{
  "n_layer": 16,
  "d_model": 320,
  "n_experts": 32,
  "experts_per_token": 4,
  "d_expert": 64,
  "d_shared_expert": 0,
  "activation": "tanh_gelu",
  "moe_layers": [0, 1, 2, 3, 4, 5, 6, 7, 8, 9, 10, 11, 12, 13, 14, 15],
  "router_score": "softmax",
  "normalize_top_k": true,
  "routed_scale": 2.5,
  "balance_loss": 0.00201,
  "balance_bias": true,
  "init_std_router": 0.00809,
  "lr_router": 0.00189,
  "vocab_size": 28605,
  "norm": "layernorm",
  "norm_eps": 1e-05,
  "tie_embeddings": false,
  "optimizer": "soap_variant",
  "lr": 0.00221,
  "beta1": 0.95,
  "beta2": 0.99,
  "grad_clip": 1.0,
  "batch_tokens": [32768, 65536, 131072],
  "seq_len": 256,
  "train_tokens": 312700000,
  "steps": 4507,
  "dataset": "wikipedia_en"
}
Below are experts of layer 5 (counted from 0) of a mixture-of-experts language model. Rows are named router (the router's row for the expert), up (a neuron's input weights, with its number), down (a neuron's output weights, with its number) and show model dimensions 192-255. Each number is 128 + 24 x the weight over its row's rms, rounded and kept within 0 to 255. Numbers have three digits each.
After each expert's rows: "gets" lists some tokens that make up at least twice as much of what it gets as of all text; "comes before" lists some tokens at least twice as common just after its tokens as in all text. This comes from a sample of Wikipedia text that the model never trained on. Tokens count by the router's weight.

# expert 25
router:131134147122136133091163106108144179137141078111132136150077101169115073200095138132105133182153113124129109108166160154134132107134094121160137152120167104117128115140123128146131160129126164
up0:156181137130131140126120123134140137182123154140112106161123140117170171155174127134139140124109135127118081117133124160133131121118084139102090117068130122098129138149105119146140103103105103
down0:121096124150082169107137159154120164145138112133106152174154160148113137105156124141122123148140149135129147156104095094152134146139087111132137098135140129119132144058106090151149115122112124
up1:122128123148115103112147124139162098112153140161135141140091140160139117119139134129157118129126117112114112167135119098118099094106168117108142113081078164160163115157122095087120135142132111
down1:190142126143096152074087160158107119118153157144096155118098155103103143119153090118140120080120070093131122165148129097131120118134135138087116105128114123107127115071113118113152124123111099
up2:141159100144114132137125153142137094134130110167137157134120133120115139155128113152145111114147186088116121138103132146135161128136122145108072135105151094152108158122141100113113100132118104
down2:126148161118153123139133148194118123135093114093116149096137135088137095147126101097160111117125160111131186099114116134129125126080169144107100134113101156148136135086120093135122141149105129
up3:143131184107122114119167136116147151127106156166132125186131131141118095133151146113142117111112116107090105088166140100111159136096119164144131163157062117125116092133122178122150132115144127
down3:151130113130102157125118148126154129149107123126105118130091155129097143131079126100149117140136147105117125134133122120146118102182087147214111153107154123078141101128121099172127122135100095
up4:113082061115115133180132120128132099132091140141103124122145152146080149156136112134099065096106122120113102116138134123133148095150108119103141144110124112149098138101143133122130165126111133
down4:103115075137146110151115102126160125110113126143134108120110134122132174088119120127111112116099093131108177174124153140088139149134146146127170131135151143119131141158143100152127165111133115
up5:158161147113123128082146149110140079117118167122167167164109146106099112114139109123157091115099125128143136164118142122133111168148082089140165122161151107145107115140145138146141142089133134
down5:132104126085128115174148156141114154164099109130086134098131159133109145140133119107149104085126131103128097119173139114111131119162087124118128177131129126097154128118136127131151117105131153
up6:141092120141144113159142147169097142078109152120147211162092128143161115114142097119123146153126144152149145159120065113081129151140114127139099126118122096115137157132141142137119127145180153
down6:133130145138145065125151161121127101140192145126131151074127120114123112145155129110157088147150130163165109117138113077090153127134156124129130124131131117066140075175148166142104143121148113
up7:113134135155162085108116115142099174113128132100088116128130113148106131092166118113114101132134136111103138145160144106145117127134165176130102161135108164130143125130175133153117148164112113
down7:122092131137144117151143152141131124117139133183136113137093163123125154113117102088139128075130101142122111137097089114136183145123138139149123133121141106146085158132079142199149104100099126
gets: " 1", " ", " 2", " 3", " 0", " 4"
comes before: " |", ".", "–", ",", ")", ";"

# expert 1
router:115102149123100128091076152109077166153113111084134051143097155149154095150099096149122126103178130082156104159124118166128124164139158131158149130122136145111050143171110133119094104129141156
up0:072053145142156141134159133135176140126159110081120160124163145184119125144105125112166104104158129161131125129104139122107125158131118104083102139116142117158129135122139104103127114086119130
down0:117116121138165153132214093149169127120123133113161132110104137113105131159112124138126139176134116114127110121127129159132123109126065094131093164197074096125151120104123124127128109136177135
up1:158138116123114155124125113179154114128090129177120123144099135114143128101149136186143139140106113128110092074133149138148153117107167172125079153084084114117099126123111121122120120145122140
down1:168133175097080143148170130156133132127141151097130149171160143156100133130139128123182089146117145123153122136139152126084119164189127094151120106142143117088148131107127148128183109098123132
up2:118158155135129148144113095173149127098149137176161129134063145133158178159175125106148097126109121139142134154107140146124122148094121118129132159095126147164116131126136134140150108096127135
down2:142083066181147127188119146127135115118108132112104116119125111150137110138106166127097124133128125157110129086105148118133162134145144139184113109146066122120129087103105118151120094126127136
up3:105126137127109146094118104136123131101140131136078151116134103132134141120128112149095151109133113166115133124122149152130130158080129128117110140148129168107119129069124141102175117128099105
down3:094140143117147115146118081122099128086129094104147162100147126096136142159125153120084099139116106148146146127113147139125157109093102076117083153139139119156141147120104158156136092133129110
up4:106111137153102125113126152138147129196118127120137118122167146118158158126117126141124128135099137141141133121124080112092115141122096074114127071081166119134135158110162119164136152150137118
down4:148172142125100107132130125106096108140127125086129131101176104114161132113115108122156167118152099121167125135104098133156120161120147115145115116155117142138107164138105137090157140146107129
up5:109134122115117133111143145126162085146105189122112160137115120137155138149142096177134108150109161142142121116142099128109105104144150157121069100088151127132135143099120107139072141154153097
down5:135137128139151153135112173172125142119083107139115126166110125123154136163121135134081158069092142154149124127095100112101122093104086131152146144099115113131162156163107130140113130158144149
up6:125140101137116117139142097155148117161166186117138128104131146118139166098109123130151141131072116126107157120174118127143130135170105138143095140129123111114171132130173137119112172118108162
down6:144112152136115095119133091143140134164058093123082127183142146143123121131132147130115088071162127094118118146069128132142101163136112166105163126146125158161112166164125118099127110127162128
up7:144121115121099133121163100141163134105127119133142125124068104144120126150176118121161132145130129104124136154133147122120118150098083151134119137158099107119144144177147119104142152096120131
down7:094126112117112123159161127103143128145104122162170105132162089108158124163106109130109133129129119120135121103090128160123124100135070123176107121161133150124195175155129100144126127164102133
gets: "1", "2", "0", "3", "4", "5"
comes before: " |", ")", ".", "%", " (", "′"

# expert 7
router:160173116063123146126090134132072101108138145145091149146140156145160133108127142155120128150152153101112126116182123130187117124130139134106125130090131084120127113138086159119128120122074097
up0:132120097141104130140154153121106102101116107125147145154107112090117160100124105123107150135173097163142111167137112139130148157118152117111159099149103107145124094164111104153119100109101141
down0:117124129097079105150160151104118142132117112122147162067091197119112101162133132105136144125071162129143142136133162141122100078131080136131107195147130141132126116141151096116124137158115126
up1:132160123134119136153115153153140131141127130096162123135129126102130104108132119118127150124151159128128141149135126119095125079111106118132144085100145121091128092142078127108150128127218150
down1:073125161128115062145146136108124087134121136097114045142124106115193118097118134108105128122123122133100100155123125133152130119093125163141163169138124128107131107147089103148130159095125139
up2:084148132124164121176119168140133158177113097130121123120090103132126146159121121134105158099144130114100124102125099135134109115141168123096114119066145128119135164117120128119139132136135101
down2:095131153103131076139117119147111092121123177137114118141116122144124110128106108136156138153153136098111152063119154105130090146116130185090140127160092131076135104097148163136152129096130181
up3:182142160092104124112124131124177146120144105132127132182148113106165150133164133088087123135111144097115115106183138076125179118118137116105136118144131140135116142112086141146138131107092097
down3:168125116112135107105106167145153121121122093116134109080124140105077139117124128183132116137133183130170096111123139113181114131098110129126134118136129166159147154125099106097156089127132164
up4:097128140118085127101142101116156122118148115095117116141108123149144163094103083171104124092125175136159112090106119143104145158122144134111103133138163152089143149114144109125107126120147154
down4:090123117085126135163131111075114153130126128153146114147152140102127111110131119157121146118130122140135168105096099117072115125120127142154150124060095157102071147158133124117068086113158119
up5:115096141143127107116129141087102121108127124092114151143091122095152099142136189119120089143134125194137135137107113098157121092097135158116130141194128093149129133137132151128177111145117126
down5:142134114123176124099167142156129102106129077090116180136087091104167138126110126114164131130129130159121108181138172073115149120104141115134087137135123116094117140103097141126113079081134173
up6:127104084141133135138113121139122098146152133120091119116096138137126131126109107084121147161111139132141082136141122109138115124120142080125120048135151143109154136118114150134120126117170142
down6:132091133155149147115128152104131137095161099104103132177178130114070125120123135106130157129148131116168134139103167121122130119140114135153096074132148080107149088139157144109148123141104122
up7:122162131154159128139135140126127142163113110123086159113107153162114131124121131110085103149167162106145144177125123122117170087107120165127125112129146149108150124143124137109129133166098119
down7:143108089091117148105134152096124112134084132129138076143109154108079115123137104183132152100108121135120118119154156145108156122117163113132140122076166125107107151174122097104103103112150131
gets: "|", " |", "==", "===", "=", " =="
comes before: "\n", " ", " 1", " 2", " 3", " 4"

# expert 30
router:131183114102074122157127112105114161131211177149106112152139135104152133121139122091124132116094149125136144137112082093120107131153140115142117149133084161124157090102144151112136143139151084
up0:116109168112095149165121138130111123140129148136132162140128117096100115183136137100096091117152113158106136126131140101132118132097115105141140067084137094128170122108159094083160114098170125
down0:136130115134152152128136066101127112164093099122131076117135114130135195137137174146174144161125145104135129125133136126150138116121126144133150146136101106088155118114126130192151144128129107
up1:112124127118145133163104139133100114102132147083107135109148100125147127124141145146140084105139117118137107153113110097125073102110128160144193150130121130056144086131157166159160165105142117
down1:157138136165131175152141172132128130126153140166122128126179106124076174087085124133161122142104107109133132113117097124149149118161137129135170159146117159116138116133137126141161126143128159
up2:133144119109132143142092125153122133085096145116117133155101135099088092129104117136107101146119150117120112147160080148166141143145105114137104147113124101158102182151107125174125151148156127
down2:174095114138117127131116115147162147145125103159126089133156100133104174126126151150087152096114130111143119101153125153133102137138120127130078162145123140196097151151150141131110108162080146
up3:139113125186167137118144144086136096174107116114137118117128092121126115129108126108144119166130112120131146174120129101133137100107130103093137123121109120145123152131160124152167102107154113
down3:129127124104166102141103118118127152179119076113147093141120126114108129136107136131149151136166129119157080118107129195157110115144128116106149160149124137158106109182121156116113111178124144
up4:070172137092085149140152107120140140107132134130121156101170132154155123197178124096128107155115104116143140105134145126115109136115117073131138135178157146107129144139184091141160159123079095
down4:116124091123104141105160148138151154128131126120141144126171144147104137197079122143122132176136098107123134140130137135153114142065103076101150155118155096098096129164154131104106146115131141
up5:136087102136123155105131119123097175126096127115128108107124141149167140159141117077130143087084148131158093130109163119137121153093107118096092094143154122085119117186166154113087094107145142
down5:140112127105103131147133143160134097149100092120138110117109134099099123110142152122101114137103150140159136124144115146154115149141141107170161124107122107112129122126088131169129142160175147
up6:137109154119151130130148100178161118145117141184174107158130158151124157154105105114139154112136131108103140167122159152169136122137173135114166090085151153141117125140105135130166096088163178
down6:107213165154148123116149103122124151132125144102100139103086106117118144135142127124145157106131190133127162092127084111108085152130090152071113171129109125126143143132147104132130139154117094
up7:118116132143123138115119127153158131123079172121157099123104125102101154102139144125164100170102150124124144160113158104164121100118154091108136117112144129113095133172140121149165112137125101
down7:121108135095146111123109137125116103105136071106133093134159147137112114120171121125117111129118121117090108145116127147130096124147082122098110064125123151118143145113160129050141133147114073
gets: " of", " and", " in", " to", " for", " by"
comes before: " the", " a", " his", " its", " their", " an"

# expert 20
router:095143151134146140093129102082157126137134147151133128170117116122127103114175148138130111144079113135155127112109161099118151160070141139109104117176151107130091107156105114130147121153165113
up0:148118124139138090097134133138115141129119143092159097177139129100103096111139124102158150107150125139143112129111142051106122125108107076129107096126111105141101121163044155139161108112184175
down0:135176169109138143158091145118138121079160168127153124144114128128125108071129099139100098156118106115184131131110160115091143100156134116113100135112146141132105114148159179127118162136111134
up1:151112122140076110103177126114160146110100137169127137178103133121103109163118137110132110081120121091105120155144108133121098141178048134129113138150153119131112069152154160133132114134106104
down1:133126121109105129105144132143131110128192122116085127170129098114147112137135103136120104139115137121166105157099155124125098147129130128119096151146151132148125123098095168145112144156155127
up2:097175082142105120121111144135129124116133125111124164147159118101076113125130125160100124144149129161140113123131111138137127094154137134128166104056148147143153114096104103144127098119122191
down2:128145173135150148073138095087143141147130106133069174134126131112101138127086153123124097104128136143115130150065129096101132162119151164116121146116110112097120141099092123116142131107125129
up3:177113116159132103157108133110115135141122168127135092146152103093148111124087114149143139111124125121115144142153110094113100129129144106149127119096168166138103167130156147149121090107170126
down3:120166175129158162139109121135113090115126138167120128174125142127111119098128113125123124126111130108149111130101188151140148100149131072135107125106157116133116136145141122125143125136114157
up4:153130147119115151111140148132129116149117173104133160172102112155120102166181110153126098165105137126150144128145129129125136098116144108143153085122097125116105177127113138132088115160117136
down4:129117096114076144145102130117109101141151146103132125139099140146128146134136141125098117147124122157127121173142129126106157084125106132110137157123158116123159151096172108165151199095141130
up5:130156184122110091140139083145151128148116116110129135157170108131101089093151119118116114168171092159109134140118163146117139098095146117142129111158096111117122135118080166110154159149077127
down5:136135156093133108156116116109122117169129131128167102150133138133104118131107155130143130099190110095104139100148136131147137138088147122137127096134131085112088120157141114131097141120140120
up6:127105152138131148131102135150143170109110137104117177116152108134146115136180136129131141102171120150125104111122135126110093180125140167153122127135136139120139110147158130101161144122104060
down6:121101095111139148154131120139158126090118153132087147089118154122146120153134126143105137147132120165151144133124153134117139152155083126146157177138159122107169159108146119117121168131074067
up7:156100163099138161132136100085145120152142148181108165130133124073115116116079141130095121130102129126121125160166066110111066137138137126130097099115159148142112101130206152096156111123128113
down7:095120136166171114116184090091102128134129155139108120121102103103118116101099072124157122181132113141120144120081080147149102175136105133115110158130158100146103126111142126143148115146110161
gets: " |", ";", " ", " —", " 0", " -"
comes before: "\n", " ", " 0", " 1", " 2", " —"

# expert 24
router:135111124088108157141165094137100123129111099108134158128125137119059083154106135130116128174116109147153108086154112125113102144148132126145173120107144152123132118133197116112114155128120175
up0:143096129121144139134082134138157089100121135169130121177100154161133125130138149099114126174135195114127125151098099075102096139107104134126106103144127063110109111086130094151122142160169127
down0:164113105122160142145171105104151099132072154153108148113103151141159129154087097137155145127159125119152140138117154123096146117129091086147109174152128150148082157182100123127115128126142116
up1:118100153130102124117108121150192179100144119116131140134153123095145155086144133114123135065139134145157130108134137129090122137119095149123155133149152186143101115120130105070152170146091116
down1:151144144140128142117154112128124074122124143135163147148138121085096107120164116107135136150121155167099063125166137141117120127133118144164099113115161095113126063152168100169122111131142055
up2:137134079120110113119117136142134132097137143167150124126164092072124123182121118112107114144138138091119136110151113116137114104116117141146147115113113129145109146114165131122128091164130132
down2:159138112110127145096126154159137105120109089133166084128120199115133109087133141149159112134142136102146153158105106158115160138116136118141119130156097119136139084103131116141129074138192133
up3:175117107138148097153143099146113121113110137134080122108123098142108174148140132148098111145117158108153102137133137136217115150145104148129132146100121135135110145136171117115133140102141092
down3:105152115131104114110129120195125130141112116093180132138124159111121134136149096126120102141118146099128134120116130092149149137125128106126129148126138192144122126074129128147142159110187143
up4:128107086103096159164140120121146115162188137130110162179121142130123108106149091123120097127125102106123143173121132111147153117134109124190134140129094099159128126093125114103114160113110084
down4:112143118148134135168135121130167175141132140120100109122105109139133162127109131133060109101075177146102160111106109118132083126165089073164153128114174166112115134194138121102135129138138096
up5:122122126115114178104111130093088099106168077134118165173132145128125114121154156116142121093130155143157135175081122093144144137127111071121126126119122141120119141147145118148175133150137114
down5:138169153104154117084108152105125128117144123134091103118137147112120079115109170154192166144115161114159126114098137108115142070119161124134109116121150110130113145187126113136113148145142130
up6:117149128145117144099150107145185152110111108153139080121122139134105136147179158145123094142073166159135132155124188091105130094132140097122098100131133137141124139115123122144107126136102131
down6:086141146168116080115119130144111114128138112124111107135148132130085142191119134100139122124143124125182149145154109097136120093128095119125148104128132117131108153167143135133122125118098113
up7:158097150123120143187066135151132142108145128138113139153138133056112097172123123138095122130152086102102120113127194159127108101160120115153129135113155166102127144116128119124133155167112197
down7:128094117114144110125112138112170087126127138134108133135134105104123139115104140122144127101132107155132138096103121132110147135085151143111099144117122108122126104154111098147127155133145114
gets: " ", " m", " —", "%", "th", " first"
comes before: " |", "–", "°", " /", "N", "th"

# expert 29
router:114113135147114115166116066125196131161132147094129107132087122141104141098183130136135139160121118119131111150096145133127095092159122099123112113105142132125102123158137106100120104106087116
up0:136138157117113100098139109116089146098088148134096144111113121137127122166148096120116146129120142119129091140107133103094105115146141098067104131129140151123091195149184128125106096135120139
down0:118094112177121126159159127137122125139183118100086143117137136109156136051158158129119141123133084150135160136102130155154120139157126106123138164119118108153145122108113162125107151138138114
up1:159072152147142135125159147143089130166147149109091175120121115143145133127179117110105140142117092137148139140134126133125104116100156103128138115157139094120155151165132115102145145135146077
down1:187138123118106155151109123118133125120136142100109089146123099088116127118132128140090119134110145112149134168132151136146113113111126092158140106158158088115156114114164149104145136102142099
up2:144139131104153108077157151141128115097183120124195116137119134100119110133136128079122174151146099121094144107118118124103122119079149145130117100116131125098121114153091112165128139073101125
down2:123152129137119138139157122178157132125136158094130134113111144124128165112150129147104088168166143162165137083141165163175128144133100038101160132146126123139084142084113123113126151128119093
up3:138098118156111166119095148159138164145151110116111122164110125141156132132124141089091084125108145111145149173117131120137129123075118191119119082160180080137161111119134105098133134126138105
down3:109119146141135136145131169069144103168158084120099155142114134160078146170156121138126126157102113165107156147153143125120149116153104175133150082149129147132131154128147119119096098129106145
up4:143085110139166148171071105151113183120128125125176130161086136135122138120149153139107185122128147153134136070118108166141128172136118108108121111108153121118114097119113123130133160097110145
down4:103119144145147082109085121111117135113117138150110122103140112133142138163136124137108063125111085154109090146123174140122140085117098125098168113144107153157135163142118119149102117122169111
up5:113178153120130139114168081130163177086106109161116152160139156140139109152139138086154124148180142105088103097104106116121124135133118133133155119132125114105106130191152175135166128112129146
down5:123125113144148141141150148163200139124116095154126116131092157120156168137119141096123129130171132118111138156116084109107155131139130118160119105114122077170112105133164099098082132121090131
up6:113148096094076139145131125145138122115100114138174131128104167137155147156124123138121134176191137126096135159144148161142102105123123103121119112138089117147141121120119134092101147111090093
down6:137059159141149158133188151132123137112142107091132065128112135107122110123167142124138129096121176107115159103123111089096152168135129173150145142153113098153104136132134124085150130122143159
up7:170143117108135095142152099103103125135108133166127099116116124127113138146094074130103131120136113130136063117139107161089150106095159109144131143156132123082125163153128121137125107108124134
down7:137059141136112165129095098094152164149151137102136120145130134136126104099140146122179130134097148107123151088137134113099168117136160151098148128102093104133096110142094168114111147190137154
gets: "\n", " (", " \"", "\n ", "″", " '"
comes before: "-", "|", "\n", "==", "The", "==="

# expert 0
router:136149123096109128165103102130130156142101147161121131145175113136173092086161125116145137109163078120112112156136111184133072141126136131134155150174108124101137109181072177139135077120113083
up0:101131142115152116138169134132129130143118118135134126134114133138133145143075124104093120150183109098112148158108123128126154134140101165158155108131163082126096111127133116116128103134137156
down0:117092169157083120143132073130130155099091067095137158112153128146162145150121095145132112121131123128120117108101166148136131149115122148115118145104175162122122121112136120132074142099151155
up1:147107125097147095142108108177108118087081108132159108117163150107133145122159133104118140128139146128071083109145097141151111120127150099138153190110104181106091144130140122146151110088136135
down1:137072132105099113124131140148113105153133138063131107141111153173119137130105103107121124124134157120149104176116126127114139090167125108128118118148123139143115125143159123118120148150107165
up2:117082114111110122155104127135144129126132116111167178190150209078119147121118115108100116125137104131105079123138127130132096104138131128118120128103140097138134078135117130154152149114089131
down2:132119117111132153121125138127113101140091135140123097153120141149174144152147118118070109112120185122116133143123155118096099058106159104110127129125124141139113177117147101128109124117104124
up3:075117117137129119174144173135142130119151122151109142142093162145082175107125142110132147068155158122148129108113121144100104176114115136120128141138147115112129122157138125147122114133115131
down3:157100135110131117139163158113145132148130145083101116138129133124139122093136161125094113116124131090136154179113115098158123118138150137143149143173110099139100141051128116150136122093097162
up4:171148128124124079153106115084113134137126093127134122148156134139132129107127099181100102112097107114138170107137129142111127143122114195106095134152109093148128189099098087146147136137105155
down4:102116132137150137151143132125127121152132088137142149116174135151119148126139148084151160118132104102132094168171122118140140126123160111130129142144054131149121117137149139133169110112167085
up5:105131108147097116136125144142142114149108116133133155124119127094082145201131121157157148106146086115120098114112131108140137130109148137123118151139159120112132156125109090123118108099155137
down5:106127151178127161096150117148125132127110086117157118120107156101115152182074145127145118118124123110121181134120130134126179115141087114140104125138115112159118137079101099108117142127150217
up6:139118149170156106166117130169110139123137124131119117143128101091156150111120143174121100099174131120108123135097135118143113130125116121155110135125105138126152133146123139117168147123114129
down6:157111134117116131138132109128130098122141130124158130154156155130197121143163133145098150165126134152138151146149130124094139149161122109109102122143173082134133123112122172126095115142130140
up7:067114108113135136118138151129108151144160117128107134109139134126154137132134126100122143119095144154118110122087131127114153110072130107127113085113134139098153171138156113154125111112150105
down7:090141106138177126136122151112135087163110113076144163116085200109134143077096151136112113122178139127128113110112099139111156153073125092138131124145128101140142138128084125141114068112144102
gets: " |", ")", "\"", " (", ";", "),"
comes before: "\n", " ", " 1", " 0", " 2", " 3"

# expert 11
router:127159139124182151133164120155136161137146111137160139145167141129131109111148124110150119133139101083090150146159117133113142147151151151112139130066113140103144098113172137118181081130125154
up0:143139121133149164137148152144132139159133090143127121171102147130090143141120095115081084080105127052139109158114120132127136152134094135125113149143148093121107129146144138127084113119114138
down0:140162122143131166097086108156124146173134148191105166117118160112093109122120140150144163093135118125147132131175086150108102109134140099087088121125149111114149087125120117161153143140137075
up1:125155170120149134100143126129116153125104059123164077161123126145128124131099113076126152120147096107130136136090136098104155149127143134127107143135089070132090119134135112179120110173123147
down1:140090112152159142152138136100114134163115090138109125083119099106166150141113091128125109195136136140158113112125138118151141102134114114163095132158135113156088147120149135165153100121110173
up2:114100157132141185158130158099155196110124113134131117160111135127163094169177135137172114104140103125099150134143116139139115101169181150121114068119177113136101152144121102113099127175131115
down2:104111116182097109109105141081126120140130148097091134112150151092068121131112120126117102121111103146126151143121153095144139093127122111119129149139151155145184117150162107164157127086112129
up3:147091121147101125088145139167149137177149138133099151138112111164137137127179154147153129148123138160149174099129128093131161148123159138113134108119098132122146109128130109091128104142117134
down3:147150145084106116124120097145114104117136095072139120090126123112205182125143107106132146162113120143160099121135126121085129101092117085139152121188137131142131122159143134131134106105111118
up4:121132127161126113115158115122137112124173147109049143142123116124148124114141139141151098142110074118132113152132120146109112070094143117092117108129115119126129133148166123091178105099092094
down4:159150118142140151128142178115102164171171113121117142114156167135134140153123137073133145116159111112131120139155137149154111117117086133128086102124099111131150114114100151111098098127087139
up5:095114160131135135129147113128121125164161102111068130110125107138140103112120104142169067100120115109145156127146122102163100152150127113117113137189148118117132142150138105108123115117113093
down5:132069125168116131138146150098107091130115094096140120114111151105068157106105105155133069101110117133112101144164133127094147081126137152172114133150110151188147148115107078143116119121130177
up6:124102083168102118120146137153160116121136110136127134185078174131148131122132090128146153120128137120142148155109116088168159156140119156128099100171112085099115133120071135134114100087089127
down6:136132165132097145098115107161123118110162177129158163150128137128202138125124108146091145143153151137169107112102091157160071083140099122188088147106107129087092094139090075099118144132090110
up7:118140132152143154119119153117135131071152126134147120155141108096127131146079127083109155148118150079056111087149168097074124094140133157113099172108132165148116147176147170090144126138123154
down7:161119151137116155123108088093128123145119108091122139132124126120144128096140173172119144142163114151151152177100130164155122146154159134149120125116126085110133098122140110148125145076128102
gets: " as", " to", " with", " in", " was", " is"
comes before: " the", " a", " to", " by", " in", " that"

# expert 5
router:166164146133115111100193172124142119118140147102132066145123088114125145121081131146148120160125131101145124129108098153121122125171135146134140101105132099124115135144169082138122191109136134
up0:127102119147126180139153165118126130131127117117121135092126123153112123130155154090115147116095161135135120172134118135107132100096093124120134122123146139116202109161151099130128156138143113
down0:097128113167117135087136172105146127127132127125101146107114186147149136208082154117131126093109179096117162116127110163140141151162161124144105145127149097109123134134140100100119166097151100
up1:137136163102129145139129147106136131133166104130126156109127144067138122137119096158166158160122114151149126143143139138141123143120166126176123143135153158129150113121096115136137133137138114
down1:108101122156131101110137111135140142103111105166127072154095135132159155165109116130147122117125165124104128137131141118082157128093103201107119085104140129140121087119127124131150115053115104
up2:125113142085129114157137119118107077088085119125141118115124149129164127142128175138099124153092087118104179151125115128099110086106101136164136145183095104128120115150091117077125153112133108
down2:111118132162109152148084112126136121120161094130101093129101119101102152184122128147118136027130199188127129140129095109121137136138157192096121085081147139140111160120147129151115125152127122
up3:170082131172085155134121139137127134159097103143120159131124117126121111133114121137136142127131114132125095134117149132158156135134164144155173103103138149129168123143162132158122135096103129
down3:115153132139115127127115153146148128121110070077114181134130151156125104149132112124136142176142121122094128094110125125096117150126134099152154162156163096118098122153158147154148145130152140
up4:109135154179159107106139152153124083146131155138111148092147092153099161150124144126113154126141115130147122142162091100141106112132103111156125105102097174146159116137145110145111126149133143
down4:094152118113093153111098105118138155173131090112104112117101132116125110139112127122094088129141124145135211139117106130120141121089074109116120114146117136095147098124122156174174141116148155
up5:183149090132102097097114076156093150115148120072137111128134097151121128111166137172134163191165145153105093107162141133109109094096119137119138148139075125129129135114112182132126142129129150
down5:132119116169117095121121184136148124097205059085097144126132137095124181118158132120117165137144087160114145147054121094107140154118114135137089139148114116123143114133125124138149143127143104
up6:142113127093094139140106138136169135131140072101078120119155133123105141130171157166140101133120124137162109138117150114181096139141125132149135138152139135141124126098109125090111185118161120
down6:078171122131138146130130114089075129081102153107141113158167132122142152134117160114125106117129117161107130130160146158139114123089136103099119123121130099153129147126147168133101142129107110
up7:182140128131119140160177139108110123153139118139115137144123157152146102142153140106146143105145098134166130161109130090122115086108137115144140124161075108127105149206110133173142075149117139
down7:093140150111131132110118098127109140164127104093146134164178131147121133102098119100138142142147140150129092106143144132157123073152126133104147157100119143160147137107154113106126120206144146
gets: ".", "-", ":", "–", ";", ")."
comes before: " The", "\n", " In", " He", "0", " It"